config = dict(
    num_hidden_layers=10,
    hidden_size=256,
    n_experts=128,
    experts_per_token=8,
    d_expert=64,
    d_shared_expert=64,
    hidden_act='gelu',
    moe_layers=[1, 2, 3, 4, 5, 6, 7, 8, 9],
    router_score='softmax',
    normalize_top_k=False,
    routed_scale=1.0,
    balance_loss=0.0089,
    balance_bias=False,
    n_groups=4,
    groups_per_token=3,
    init_std_router=0.0364,
    lr_router=0.00115,
    vocab_size=16384,
    norm='rmsnorm',
    norm_eps=1e-05,
    tie_word_embeddings=False,
    optimizer='muon_variant',
    learning_rate=0.00681,
    beta1=0.95,
    batch_tokens=131072,
    max_seq_len=1024,
    train_tokens=538400000,
    max_steps=4108,
    dataset='wikipedia_en',
)
Below are experts of layer 5 (counted from 0) of a mixture-of-experts language model. Rows are named router (the router's row for the expert), up (a neuron's input weights, with its number) and show model dimensions 0-63. Each number is 128 + 32 x the weight over its row's rms, rounded and kept within 0 to 255. Numbers have three digits each.
After each expert's rows: "comes after" lists some tokens at least twice as common just before its tokens as in all text. This comes from a sample of Wikipedia text that the model never trained on. Tokens count by the router's weight.

# expert 28
router:080112089143118134071113112078120140065131130131108095118118147089130117153106086095160154057096130072068133157100149103127109154130127184185150131140114186180119137151166159129088149099121137
up0:108149158153109065087086086136120159136149169171102147127125127108127166168096170104105150113100152112138167078156098166095100098115144165092106101134080127124126086138093166127135115107081081
up1:136122114133131072161141086087106137184157107147184119147124138094118137111185074095124105087101132137180095066135142149059077147146150129115176183129159178111130144081151092129108134097153120
up2:103095130176120131131152119139144134143121150143082128128147123132075090125118144098111164108137149132165137110155124148117128188091121145198146051147093141143138120125151100136066174205072130
up3:111151179071130186124203161168139149082192061111102115075120170180120096122091147119090133066174095105106169088086151048101109091126122107106174154137193116114078111127115044108094104173061136
up4:127102094146086139152135075092092146180107151151141078124140165102145198118163073157160137089127102141133166143139141149133091146141198130104107174132115163161141173098146099150136091123091170
up5:088161117134156164132098152139140167114117178134159155109102204132137132138147081154126128121129080112120153138132180159099145128034140125173073094121178154192105129188131117073173129125097130
up6:117146190142108130116126118134054081168169123112145154171100117123147165101147143171150125104092127156161122131151117130126149152116150199162115168078084158114114146140149093091095137129071147
up7:121090133122131110095121122117133106120179078089080140103183155119117107110168167114143106141168129112169183086147127130199165118176207128177117091099152130128125124173167147119083101140163116
up8:108120117159107138087157155106150096104117131110151084166135102178090108102098175106102127145099127151157126133126146156084070094111146089092132131112147167144122145107145141062180090105224063
up9:069122117148142137106116144148081164117149129136150126083105149174136115126136122102149112156164141126137138068104088128156104112089083145103111166120146098109173143093130158116164074076088067
up10:093126106083152110164171082152140169098127082164145105117126132072122125150066086106071170086154137118119142066132103162104079067206112109087154119096062170164150138130138135156114098152136120
up11:083044111135124098099122159119059188075071131141139143148140169120137128117118136118104105154153150130187143130168145156094129077131078101205115154141141108121144154165125089120149106132124116
up12:153088124150141171206123100086097151133158103121104123167160104161170142192136146136098114229116112138197197125119132106185169119117198115097072161126110179138076102103159098078105112142233083
up13:098203121203136131088123131149131128160132113160104098164139071110111135083106121100093105189106166149135152175176129158085159079105094160152135102174145189054146102166115126058171122123155118
up14:125091176115140108127114149074088150081153109063147183125182119178147153100137061125080123059135114124191113102139158105142134138122131109098182126126119106119162153127146100139139114048119103
up15:104117215158138093092102099136086112124104111144120081112149062091162150113128116118103124104070105132113162147185121153166150124120094170154140170141112128094131178158107124163101169150103144
up16:113072136069061147125079200149156089120110124089115187143187123154126067202180144113149135163128149154146122138120171167102144094156115152093070169141148134105200206170152123107142174175152145
up17:105126174109187125164106167160086179135089101146168099179144107124057142129166144103123120150131100117139135130175105142127097132190165084118122074127148124147149132125115099154163077096090125
up18:090109100150141116096164171105159120138121116125188160144112192171132120098087108105133128130146156111153133146116135097117103154175039137201142108160236091124161070142065155120142153132146201
up19:141112102115112071150127132153126149101188134193102120094116157121099093127100116122132132141101143142236135126116130162072113163132068105154169141141139170129129119140126126132140087138150205
up20:088124152161126177165112145079144142110099092107139093075149131154101120160132156161149156097140197128099130083085144109149075111167154133129103107116132115135120127131162145125108110149120075
up21:076147127118086078120156083110219102088158075126132086083114107162137132125123177128135146105108155102115090100149075159224153136121141147156102145152135119175106158063122160142142082145123074
up22:096114084120085139114146119138112072132177144106113082107134114071164189150219134045138114149155114194070128136146182148171136212128146134096110111155131117150048155142109185170168086196124135
comes after: " of", " to", " with", " on", " in", " for"

# expert 68
router:157132131135107111085076116106134074148151205128149149103130165177074074081152163133128079112118127151147134065165119152128095134109177188139181101137185162119138092164156140119118181169137088
up0:090167098135102116192086153170179086080130116142157094140133140089127117182105119134087144082125160126123106123135158148133075144094083084157108097158111129124113101087082149101140147106145120
up1:147123173090161088117111141112166122118163059152169167147160100144170144155151091057240132105157109115096174162118142168079092122113132118160151128113181128092146177121124101143157162143164070
up2:131150134104110113191115169157102108102100129139082090142132124145128222044097098165110101171109135116122153146113117133088094169097145139178123118075073123048173108167088150108130125121158128
up3:107156096158107071108156129078115158155143136078140092164088130120081140141116090145099209130112124094153080151112115171148059139192136154126161068120091100100151107108106164130144125115119099
up4:166118218132105103054068104106113190129112127132079134089130127136091084130140185123114064143162125097145189099133121060169112072117162135091137009120167158115168112129092097166159124126067134
up5:122127157144140083120115065111107172190133135175131145172119180154132106198132107153171154139128069085149054108185135110128188115128129128143068102136121140104099141146135155154172179185104076
up6:150128158109109135078100116095141092149116144137092128136090097138096114140185081116124098059075140122152072125125150136206177118099093152156108067155109146088154140172136150164193073128078095
up7:156159092120085152123131141154102142149045069140087106085083108136167134130092131143078122115206088141115126109182112193136068121092121107146167119186097093117128131093131136085135114151123130
up8:113097156118158111116097100105101122106115105117106143115105209114212086100197131076155098116114109159063141090135156111115133127140140183127190109130130131194145176096173122125158082134114114
up9:145146075120138171165123078096160100084075093115154138118107099099120086117094121105094050139087167092165149139128082131141143134121140124176076160150098168110165098098112104153143144161094163
up10:094121090149126139077112172135137105127115180129178097145210089126134124111128155095047115143129129125137085111153105153124099157203078132194117121074152126154106170183118073154140102175206049
up11:116122145075129138086140118103114107106129160099096154156153133164136091108121105144154129191164161125082165138090199149068105171175115139154085115108102076078108157200187169164174129171151111
up12:060120146154108126124102146157121112056154116163124199160105117206140089133198140146175106154129110134123089210103118107124140109128141132106111136140146146198143142128196207099068154103151137
up13:104132112137129111098134154175138157105123080090102094142134121081162157111085138109164171152083129173133152094159109093131047118099145116132142096103148076104123181113109119076170167050167146
up14:154179088135119083118036110126141165160168139111177165072096101134142112066129141122096163078149117138093118126130097149167125055148147136123185129131201145137173087140152132146184147164092112
up15:152158069131104182082153085116146115137153106134164119116094106105106172088092142117069151046132123169164170181119135133122154136148146130155081146132188100137156027131142084149154143118166095
up16:157127157092073082123131105133137202111077097068108091163127108111110100143185132161113150108146170042065176090105138128107085088113138141141127210085156126129181138104105119150075194114127141
up17:134143131116103104135103131141147083159161166191096129174123137138062126155125094125156146187145173099143057156104201133151151129102135218127098085214184123078119079166137113079164157121159132
up18:090127120148111042124153110114151153123138161152159142126088143222189153154117148086150092184173095117156127100147133080124109122187122162087162154092090096103086163125071089140175115144145090
up19:128113152153176107177158140124118153155091173144118141036176163086108162139136104105138129118108150143157120120173146126146140167085125217097128119106124109111114133118135167166113088081124148
up20:081109106150127138108092164137091116169085116118115100086086072140148154042048206145058117063122164140130103064169123124162159150129162152129196122100103145143130126159111180103118144098095159
up21:115106101161060155105096115180098132117122119140111156099121104078143158097210147148147133114113146093146161141100148077214104120154121137122155125109107154122149099093175068150136144129090130
up22:144155091124167101107059127098066120119155130119092086128142147163165087133116096099183141113143125187184189123105130156105064127093091019119073085101125109095075147120109174085098151156128137
comes after: " |", "-", ":", "|", " S", "″N"

# expert 66
router:171149131171083157131179123215110118111116142145187086172119089147163171114102136144088090113117094138129094145151146143175128110155094138156137166106163130130112172099120173135133134160113179
up0:107148080109125121136140155105130116193126093092116102129123192126141115201091116127157072162140069137141161126097170082116129137129139129073132051064125122108146148093126105142142148150078099
up1:171085186146144143133102111179130194118106078114062039109096154119073171153156187095135113119100124206112148121108118111154147117140140144091069109098091081124114145177139140100182110187137107
up2:181139161197142070133115111132211091074110152133190077077063166115114181125108140077124137185157184172139107130122117145104126133088149134147119164130144111119129109098098132089199121134140087
up3:075125134061116113093133103106102116163078153163106173147157101090134137095147092151146130171125134089118199154115142091129159157116210173114172105161112121104150121115126157082137122119113099
up4:176132115114123091114122162156122103080140144145113149130084137103132146128130169144124149060083083138094162154158055134071136089115118060060137139220151088120123085146142162164194148082185112
up5:128151095177109105144101152100153120135153081132144136155098180118085073137148146129099115093102133145129092086146107102128140124139246168157155123159103157122086150060148131136099173076117139
up6:119070127232169130170106113162157140080183098121094190134118149085102086109122121171188159140163167123145145111102155153203104097100128096141176126109156160146151137167144104155111166088176095
up7:091089160137162178133135122161135194106172098185114141060122113133132130102100190112078174117149096157131132094112097123124107121176069128094114174175136109174097122125135142110110189180113151
up8:141098167156136112107151129126021168074110133144100094101142134147184172140102103117072117165087144099139128157074145133131097143137132156127165174137090040092197123075140164117095069126148104
up9:152114071117113122089059146105116181076159120100100089172124093165161118146081127131142141092099162102125138070105134155118117125066140117166128181116065152117133161154160120170079131111150153
up10:140069125145129146121081117121196154129081192062115091161149132114129123150154089115172111093107127112093149099081164197131113115128117085094140089085201089178132067087167127128174140111185143
up11:141087125150107094133092087124142141158198135216158086120126101138117116107138138084211172125128122138151090144073175119097139159132143100118172181122188102097134246155143168121146124136100112
up12:105102117136143143078142089180132076102101136081100105144134128117097147111145192148145111161101097156142127116162142153220135123078139118095147120135131127154107154045117178176083127160129140
up13:164164137192086157071168084142162109158127153071118159153126145136115131089167145122108076118157132085164055100154117143172102108154108104166094173164142187048140099140072131161164106143138172
up14:171111181126110097119197160075156091105153214108087072150094188099152133075141136081156130093162089138122150106114186140112112121137128139127136162182111125092139115110118114150128182148082141
up15:150122123133118149118140134107121099139132119225102175131128075119130131191129159126191129184087185135107110135123120107138102208105154129069114121135136111122151114115117091083088094141090145
up16:160136098098119132149101114124175160129112104146150089181088126113134097114120156160116161109148063069101090121112137138144108125155155107121124102104178162166176151136119115137150208197206093
up17:112116073186153151169119144136111133141126126123103141116122134136158153143195088096176139202108187107117143093093084190151146086155150143085154162185096167138122128125175168128136146127139115
up18:151120130176152106164183141161139096148136097060067087092183111142169094070138103114101114130089117093131170147142173125110088215148132131143085105109132107077132151085141142177124078159136119
up19:131113112095046121077110125118109170159096128098111144150062139140151090095092107116160108165094113131093085101161147119107118121164132084094134104127127131119089104115097022103148161087108057
up20:108144134081128121112147074115127116096155122116133105130133196143127179190157157111147112121110138116127142144140128068128133120144104092125096156124153099164124137117182117113119045142096147
up21:118142131140144199141141118099155149097185135088211144117134141115073098118120099125131162096141085125086147113089152099118162122181137104110120157118055139129188124095115136129034111164165147
up22:147143096141190057131095151180079032159133137150095152150136111164071129104135119148140118099140112088111115140150129106104089143186043141121095119200180118145111194148153139154132115128152125
comes after: ")", " |", " |\n", " Team", " Racing", " Party"

# expert 71
router:158129178181107112122152168164168109105123076076099130126099170116123095161127177062031069171118143118175138113164121125174118117127123121108105137173141123135123151135138073161098080108143096
up0:135099112110156085091115143130128106191137156101139173116141155182165173062091138114166076175122196161144144178152088130152186127153132156107151105106138141070189090184177133089102136110103181
up1:101129153116145101116131094134160138122131060104078065151125112141177134150111097084172227195193072103143138185128119078123156099145089109130129094176124140117151139135095161130178105141097101
up2:096138116120169136145070127108143155114092084134123101171083091054158118123150177157120111108062163137128120141141080134138148081138191111132153134149115110169127134124120165079116119084115127
up3:162200149140122152162123166125182087103094181067113147112140166164195175129108074199111175092075205103099065079131089162097124136178143161092084118124186208112129132078085160120135102118160135
up4:158117078130141111109200094117113125129097118152176120121151121101133156139132099109129113128151120121133155200101128126061135206123062112074081177078166082143114181073155093145169138113146093
up5:137101168094138136177186106141088097195133146126148102131135102153095155076157141070142141114130098172159112162126084115146148186077094087150140123115143163135100101154119145152067161144159098
up6:133106159121119099191127130154123094166065123149073100165184165141150099106080144035120151185129133133131176168198188115054164100091092152167122131103110133180173156117144168141133128110160108
up7:135098117089117165129147131071132125137154125105142092184163142158119127147093114161137124044097134108126090098212162120148095165154173096142154059138146141119114126176134095128086157131129095
up8:131160128164128103126144067145018160151154163127126068146134173190204114083146150105126087130100159150177164149059141089121131158159168146131182095103064155138115101185110117068130082098125104
up9:112103125078190136126095120147151096094156116121122097133147106100087095139129122106102151106127154144110186131104145077126162139130106180127125140101106121076132167112172156135117108143127153
up10:130077105110170107183134144091102127111104054179175154117092148107161084138064174098129108169071123147096145164118234095125137076081100104166120098120104129137109140109127090119158170073136154
up11:106080183116122183104148108118126175149144155112132139144106152112161090163106134125157076152117140153088125139146158123068155130073139095097086071128197157137106113104065152125132068158139065
up12:081119086203145114125096077168045105149141163172095133147200086095114142170112131160166116117154106183053169134160167111154144132167144105146114120089091099082101134140115033156083111192102116
up13:101165126155163159133145146107154135127165106110145138093077154184120166030101143127177103167105185143131167131152141079135167150177152114163131104135136164088103137163125201152073143111114126
up14:124103130092128076191116138116098092107117095142179131081101167131160150070094119097095102099154119103191183116113130125079102102112138169116098162148097125130149123093157106160139147148142176
up15:096139133157182152126192087161091159165109187152161136174045146199111106115125120102116157125098112095064112145133128141144089114166063092162122145175066125166193153189113169114137155125146182
up16:096095131121123025078184081113102115147128122158089117116134069104161138170140150111139095140148105124172203071120110168115173073096161147162143152159142111134143153110151149189152122108109128
up17:094117131128125195071102131112135068136175101106123167127092132140134102145117146142113139168065140091146160192104093166081098150172112152126089097053136145178108143143153159146180168115126098
up18:105128082092037119140198094170146154099167093140100122103085136064136092159123139138228074186138136126129080123116143161148106121074110171049155119108144100138159099074148118181134169112133126
up19:127138166148140115135110063068113132168153132095178146156128132157141121067110121143156142114059149128136115144145102125178126231116089130125155160152091148126115134157154139055117128128147169
up20:134079079102165136109098138094135117150111154130083191108145131162114137114141173088199119122105116203097134151106122096119137174112152138129151116163131117083130148135115155178055125129150147
up21:226107139075109119132122108140137115178085137094137074125177188138140149130101153086148114143104103152101202118170111154110117086146188108119075082104115108122110128191102124124107087105138112
up22:162110097142123209062130175145135093116124131117124132082133120129103089194140070031126156152123122160164169075104121149131180127191086171156179132113014123072143119148147099130154147112143215
comes after: "3", "4", "5", "2", "6", "7"

# expert 113
router:106102131163116122073169097126131090081132145123167168175172072192112142078118136155089064089093082127181140157136105085121140110164094164160033101129167094156129167159158159075097161096148181
up0:144194175156092135113138114156135169125107158140162059068145125130158126110183131108116112090129125138142128090081102109163135059099088073093141143132044174187153077113153064146121202114154159
up1:135092143131102148145121119069065209123155124181091156134152147087142121115103137112198091073066142083084130092142171114158163151141150072123106170159089107151135153138137119125053180092062065
up2:117132107088114093106109112124182146129102123127099110171088132142160139138137118115136124135063119144109119095107140197105142097114102129128129090106129088149126094086145144091061107133165133
up3:069170139114178157148084151103108128066159117155114090160118152190179103103121145142129142075122152099086150139106147141140166146152154119151139177093171125125160136145156139168124175151186138
up4:155133146163166127133098143138095147168049147158137100083176122131093078123187145058187171178149137063206147185124155120102164114136108172114150168104156145183092106101162119091130109203112139
up5:140166159154127150124062086161146132167129137160074107163129133131121125168112188118112149102168176123169152169106145144073141087155100123073127155115110150156101141156106199106112146109151147
up6:118119188124143134102101076120132128068178124105170110106115126180153082145103150097168088111151079133139170053154065138150126131145126095187146144136191097220133115141091151121136097149121092
up7:194183117104091143141132136130125149121145117090076179121090108039173077096201126089184060133128079152159107083154203236134154088137112112070152204152063135146129111127084054122054116154125094
up8:149171217183144052141095124179166142104121123177133114103118107141160119122115129111104084180190052078170152174087144110152118160086073139092133130126092149179158144143119116161145222173171148
up9:141139203131143100163098104130100101078075143192192141097122136143134097164150114106134096168192083161159127173129156096116100143174121148131152157130099201174144107183166124105108104110143122
up10:106113150117165105067111106109086154063116147124131110123136119163111111117100150078100157104079113133137113026132136142142131097103079133160143146110143163129155176115159122149153066087148125
up11:102139081029159173164108135114140111141105124121145151115181140144128110144160102117189130109142144094144156179095144138107130172104113137126128094190122137127041148136141124101147135215071173
up12:130166103137094144133149207163078161119150130147107120150096156076200159112120113137058140129122119127090099088099119121136126135153143105127124086131082159113075136132138168087106149114130103
up13:143131099122101110180144164152082157148081081137100075128195143087180114158144082119184126109168165124141126157153130089116146078194129118151151148121069081054143101168136115125145139148083178
up14:137099105087172089105141122167146116182128140126108138095104093161178113130085091134150121162189074136159130061101118158121091151082082127155193106122121141105150108116131162076083142194105144
up15:117138082088123136164119126114159183145133099138092105208118184177123081097134060140163135155103065092098166108197151139101152129149155139127102114107101072091158111202105163126085089088178137
up16:130118147162133122151134142101157112157108102113100110119146216129134137096062097117135134074087118052180135188150099078106168112188148123102132148170117170125133154144083142181124153179164153
up17:136141102156140106142158088153127085156197155152162156110115112116077132116113136151155115085124128130166159104084155132064163114111127086078142074069165123088113093145079107123141099123154116
up18:149171124148113107081174114153117168099135119112110106124071149106135084116114160096078101164179112103171120110084089081179104098160101147085138139090121116128124138138082135129107070141122139
up19:068111126125099055169145076150143133206132117140151097110083109151096118133145138116154149138176167097110140113139100123157097122087152114098089130116097105147109160079109149156098176138101146
up20:106159136166139137159152113096119218122143137131150123121128160131151196141089111154122137139178133177101141121158166125092116191121108127109117169197181122101129047150117125200099086151110188
up21:169207073112069167155118109106147080213146147194096118109124071150122126108145108143171139103142140166111093193081129102147094117133144120105112129127076068187098206158164155142130120074158166
up22:069176073083127115146181117123142186169111090115153099133203147108108161100118139140134134180109094153176123193115125106141185106119129114117140132159189153187133172099129069198124210114152144
comes after: " |", "0", ")", "%", "4", "3"

# expert 11
router:120112099186093181110105162188108164079120107137130144127121133154106172217164166135065142130075167172103133119141086134162112127131100159084082109103102088139136105132144139167098131151086096
up0:135132119139162163108096108119179103203142112076080107130119143127069138123136160148126206135174125160106043148075168140147118161144102099138175117113132154152149096137117150123165183131108104
up1:125118156096137102084150159126106141134092132073181080162145154116146062148139128119129155151134149167139091095161133140125153115103165192220084161150118149080135129146139056173122136123153210
up2:144136114131113145077193144157107113082115072200173085104138105142200128140114149150128109113089144075126140165046087160100150087106117174140146117078126172183181141097166156109137096108135089
up3:135120131182135096088121112102123117157151106099130142136076131138135169106139104186148053205108119111113177136160137139141111163104093149095165129130115108098085078154108128120060122107142090
up4:163163100107165148114138087176180110177157063136127140087134154124085105157138186130187171185132110103058196113087104110192106082085165173112030145150113155083168103102107156146157132100113123
up5:127052175194154067144124120175112127091112161174142149071120082149170163136142090130088152123181083099202120126198132118098108111144104142126133075153135137151173160123100068144125120110159119
up6:094132116087146112127102137101080154158129144084162119208138177124151089111109129203134123153080125125114103155127151160087094128123166093143114145160133117149131164196116131147139084089125084
up7:129087164062136110102056113111157172117154139158110098151139184159145102129079094117139145138102188160162121132120185070130106113112146132122133174144125122096146096145159114148109112102136051
up8:137103163089101160109147142107127138123090062115211105107185166140176125141152109112063100181028143127210147114108118167159138116128181104089122157097147119149091149169188131119123125131114140
up9:098079137098090126154181136123051111106129108089159106055105099168142123074121175110141092098120220089162128073120106103134115145104152145084159159127137108156134146087175203101107143150189080
up10:171139203178169082130136143153137115171124081155106185107135158134158154159135085116105108106164149193149129077118135135107086135134078130093186110130160140181118157137090114168095088070091169
up11:146120132120076162183107127216141099130075113105134097124081160118101094166138138081084127144170134144202133133150078149091153128160071152169157146165106186117087161134091171145160121144129135
up12:132122135114145104125140089141142123145117162222101180168115090115141183078133115140103108141123154154160140113162148092114111138099142048146076125045169159096178138111135136043141165135092128
up13:138184114135139081127178192122151138130073150105174108105096126068130155071116089094186113201172117120169099140145149157112129155191159121092117104103175124108185118103099128120140120115143078
up14:143154179091174164148141096156115071084101083120110115151094124103117084142161107166129204163082080140156124139156118116108142103096148115124127075124137152174093166163135175101122134129104108
up15:172102159156151091141176102182107128186154143123122174132124146110189139160137077062212108148089111109148146093157092157140137145073106093110199094108202103071142143130144115197155091096100108
up16:134192081133095075135103137132187147111149085166091154127121127101154053140116104130129110132134107124146133203201155140054103086114129168107096121181097224127150158217122079084083123127140113
up17:160083168116151114156126098146105148159105151148114111075095108115108095139111128127054105199075140159122192167183113171156139125104129108168181127103177141142120139159082153066161116120128139
up18:145152150154096156165071185135096106102166107150141187099095083094095150158122162088127150122124179158132151081126143115183121159119115131144144090134063099166151116094156156158163141134173140
up19:090128118149161149065140175144073092129143203135069084153058116096141161139141118129051074160082225154147106113115125155158152070143142179145097163115085096077088119122105088127124111156135114
up20:172124126139137137133170158146164101099165112177081091188124118111112098140142137170101104128171144091205103138111143115132128105106095109137137112179136144162179097131162128112189108141154138
up21:198095104101146111135092142155080087090073075169121124133126066103136137134160159111125073210083139161147148139189160163132143145152075124153195120111134094124145177135154150120126136124187123
up22:147134098095183221127140147142087084166127113115174120139082098159157163134122077155138149128117103119137133156140108121105146140134119129076110145129121137101121119170135163117139122119093139
comes after: "1", "9", "0", "2", "8", "7"

# expert 1
router:051110119178085104136109176141072150078122135136045155196137201081099105113134160151086070115121178139128095160146129142154125136092133142138134100183103048122090101114099106129128090117080095
up0:129090116113114116114045104134118103127117185099108119080081078102113118147114049130135119114111082165131174133132162102137135094052127160150106102113071160120100106104107112133157111150073173
up1:139117132084131154136145127114041120156142171144148143204218156117109152207090138122169155155118152138138092107174108108128083148037184105116134125124150176109151164182092117112153100113131128
up2:116124191171165211155155144160114150188118121129146144130125130101101090121075078101169157089128143087095145110153123125142117103139171044083060163124157183117151106119113127078113144147049139
up3:077138109103097120098124141143141112117132128152153115141073138176126127159128173155138153123141158160121186077152117127111152102109131108146131113108121109125132109114147095074168170139172070
up4:072140176157179129102144083205085154156150128097133140183093176117174197112037158150083127174189100121092152115096199067171147116113097099144179086086086101145097151109153147122129129124122125
up5:101145132114139155165070155086198160140053102151108176117172208079144086091163090134124122116141103113163150136139161149105105141168089117098138105142148100102085171182168183117084136162150127
up6:181097125146143179128154149140029174046167130156115121131117131071105172118126158121162082087173144169140116094160152193150101107119115142110141149132112069101131138077118162113076139105107123
up7:163085085148164113176121081092176130098169119079073132109111108150087096123118138095144123022138100117133142087143113163111108148129110121151126170083123124129150168163130096101135085132126109
up8:097067170154152076105129130158132106161118107127071135139152137137086135060103210126154120109136088117123077173122117112090126197076091143084201171131112126113120100112118109128147118111141144
up9:139071202135185119095081165137133095144118093193152115158112073146173088129158123095075141139087116188120140147146133135107128123186152183139154112217125115154111136113113115098159120149107151
up10:108125129252167174106086131179120132095176155132089095035164166133104163166136132130067176100122134119101098136156063169093104126133074151143104102078116080156103027097107135169189100150123146
up11:115086086134105132148086142096072123128136217175141041129095161109157092144130115087071071167124095159147100156138176141064139126145137150093124110047146177104119106134122124142134086115140131
up12:143123107160097101170072122097150169121155133138153143106187109125131157114123081160102102087146097135156193112086152166173107135126106139132110152145141110157149118087091116141146194155112158
up13:148129122095159170183165132090218135133108113126097157166122085128158138082145114129143209078119104140133116187081145067143139128149175051163201111102144103108151092133096119167163105082091122
up14:137121111133112115130102095118174162151150112150140155113111103102104178050108105126107077153148105131105117173162148083114169122180153144128114160106170099129119120098137188099184135149107098
up15:149099151130119066128175175102090154187115177180148109146083214192130092102121086145158165161133091117153138135154124111150167107096156116109143129118155121156142088081162113128138110131066162
up16:115049166112150087109157083089144130130159145158122099102120059093207119192120068150128099191123083156114151116108195092071138101185093191111097114151115095151184157126094119078129063187134079
up17:095097061121139100144131115118108140125130159172105130174107143134076141125097069134153067112197180112160148124128134153113124107199129125135082117149154092058143124116110148156091131052152143
up18:115190117108157133142165132098136169095160130130062175132118082183134154108132084155147136152112107138070100137154146061138086255121164154122118138112144190148164182136112143124142181157133137
up19:131142163173174172134082129209138122161106153142107114147136109106165055162146147107100177114154118082129131144173111132140118115143100106208132123123119166090108128179119163135185105089068167
up20:093135102085063101144118111089096155145095116109056093064130108088111130153090144149124061133128134147089118134149193097125125083102176118187150139121103134124152142102170034140117141189152098
up21:153052132132142142124151137203122090079079096137175163183140123127133174132167130140109141126107139125156063124159111162129123151099153190130157115102173144103163136126132062113171099122120110
up22:146117105139135136136139166147102137140136103152132141072173127189110085100100178122139109107062107122150144166066141096122133089089111146099202168153130122139115066090106120103123077156180157
comes after: "0", "9", "8", "1", "7", "2"

# expert 110
router:116126153190082148089139050114092094143131122140179128123182083159111171138107129083104102088138143161157119178139135125105124112134107162167142152125175113145117131139129145118102145117077151
up0:092131141191138159150083102116100128202138136068160072161132076079090143141155149152136157068187089141112141067125118103092142107187164096084088109118168128104132148145131116159114091155109103
up1:141116147122156136136061172158163176086120143183140127132173130144160122181123111080127115076073132118125122151125109137104134113117124085098132086135122116126114117148095117120140182159100176
up2:125141109147167075126152123106133100129097093179107124134136091114083167154100125083095123122186146100106122098084109137118137102116090145144119166192097090092136120128127101047099064164122131
up3:161079134138135109153168120113126102158076154090110120181153161091087158167174117148084085158168142073149124104125091154130111129153127109076196127083086144092128188133109103126099130119199133
up4:122151085107102118161066130146070117155037131173131106196211155110102132122147144141107153105134140064171159160175173151123182131123125120159123145138074138113126123182151160115141135146183132
up5:099144128146127053058129095102091144113129150174090108098087132165082124151139183133103108149127131154165161139060130151099093085149112119164142114112108140082134134166226173074114093099171104
up6:118021104118152149115153133135084146155109115150129165153133113108111129113164103102145082124170110114107110139134196094161131147181122161171099131135144144101117141161123095147142126140099158
up7:121130155106146078139151087170165085172119128152124120144111131094187152107153157073189120179090071105093090050155145114155160120138165107143166110170119059093078154120094164161113116159163118
up8:109115100137116149089136102120095130125184089174118120205102118131098124163145176157110148103144103171096149065151124161126167178131132151109129144088137158114123105086094105137191125125138147
up9:158147099131104129135128152100148134177161128114168148148232129092084122164168099164134135069159143121173147163174107196068130133096122102127105098111129163133112155132191122065130096142145146
up10:139134129153098194125099087140112115120083094124156146120099096136134170062084114138110142118098102142126119125107187122118121095126127179098134113214123110133131145128146196110110046124178117
up11:109117111072178093145163151170116123162146113164163111087134109143187159149100122137066193088116091117144094167095151142120103077108115137145107152169126181176167182147142113168132123119161162
up12:082138152093136112163142082120130150116122123112067138138114192164098071099133114176127135133084112176141132153122096112145149159110154127107142142110111144167094140152140107163102172128157163
up13:100149146147182115087178144175069086099158125150104135168106098096179149096128117078160142160189084117127135144141105126083110107155107131098107190171083106124137089185141122113078100172111165
up14:162077148154109241139124105123108113105127133096121116117127091118130145135190096105178129102130179072130120134112139156133102150082150145171207084124136110099131100117102142116098124169137145
up15:156150131101130176170119120167131091089133071109089147089149093099110135116144189110163124153153182100100086102098198134124130109069088109141185101124183107156122100137132145141126102160086115
up16:149155098177140134106096115170143201158133169093096144114037133132119138114117146114120180101102107135100122105126075147086174104085095134139090117189094128152144084147119100146115145189170144
up17:146158069115100155053082121130127195187143162127160156113173150121114113170123172088140092138145131133104129157144128087130113082134190144069076193151136133154181093160136132164095130096094117
up18:143156144076174170154084135106116136128121130085161111073093122127137165122105119088089114107141122131163128122058153135146149181108118065105130090120134138084121133114171122128178128140109137
up19:170131100111070118158105200137144100124126133140118140176117079070139136131147108170136162205146120138117072146179141111166074141125173119135125087127161061061126168096109172163108076208128117
up20:122132126090103095140149083168088133120144136146156099132124109150144104188102118110153103121086114079134097121138136104124116104065137146139168164141131150118059121162185169122149138138120139
up21:135133149185175148161158127149125154137109103199103121095091062132142107161116172087084212116185126148123149126087098117128132167135111203155138180147119064075167144118173077148111080211127120
up22:115128145211179101183047193193136132112120096135108060107106191187149159146147166130135190172176144136142123150109175107111138144107094115165159136145124136084161163092119156096167155069119143
comes after: "\"", ")", " ", " Win", " MF", " |\n"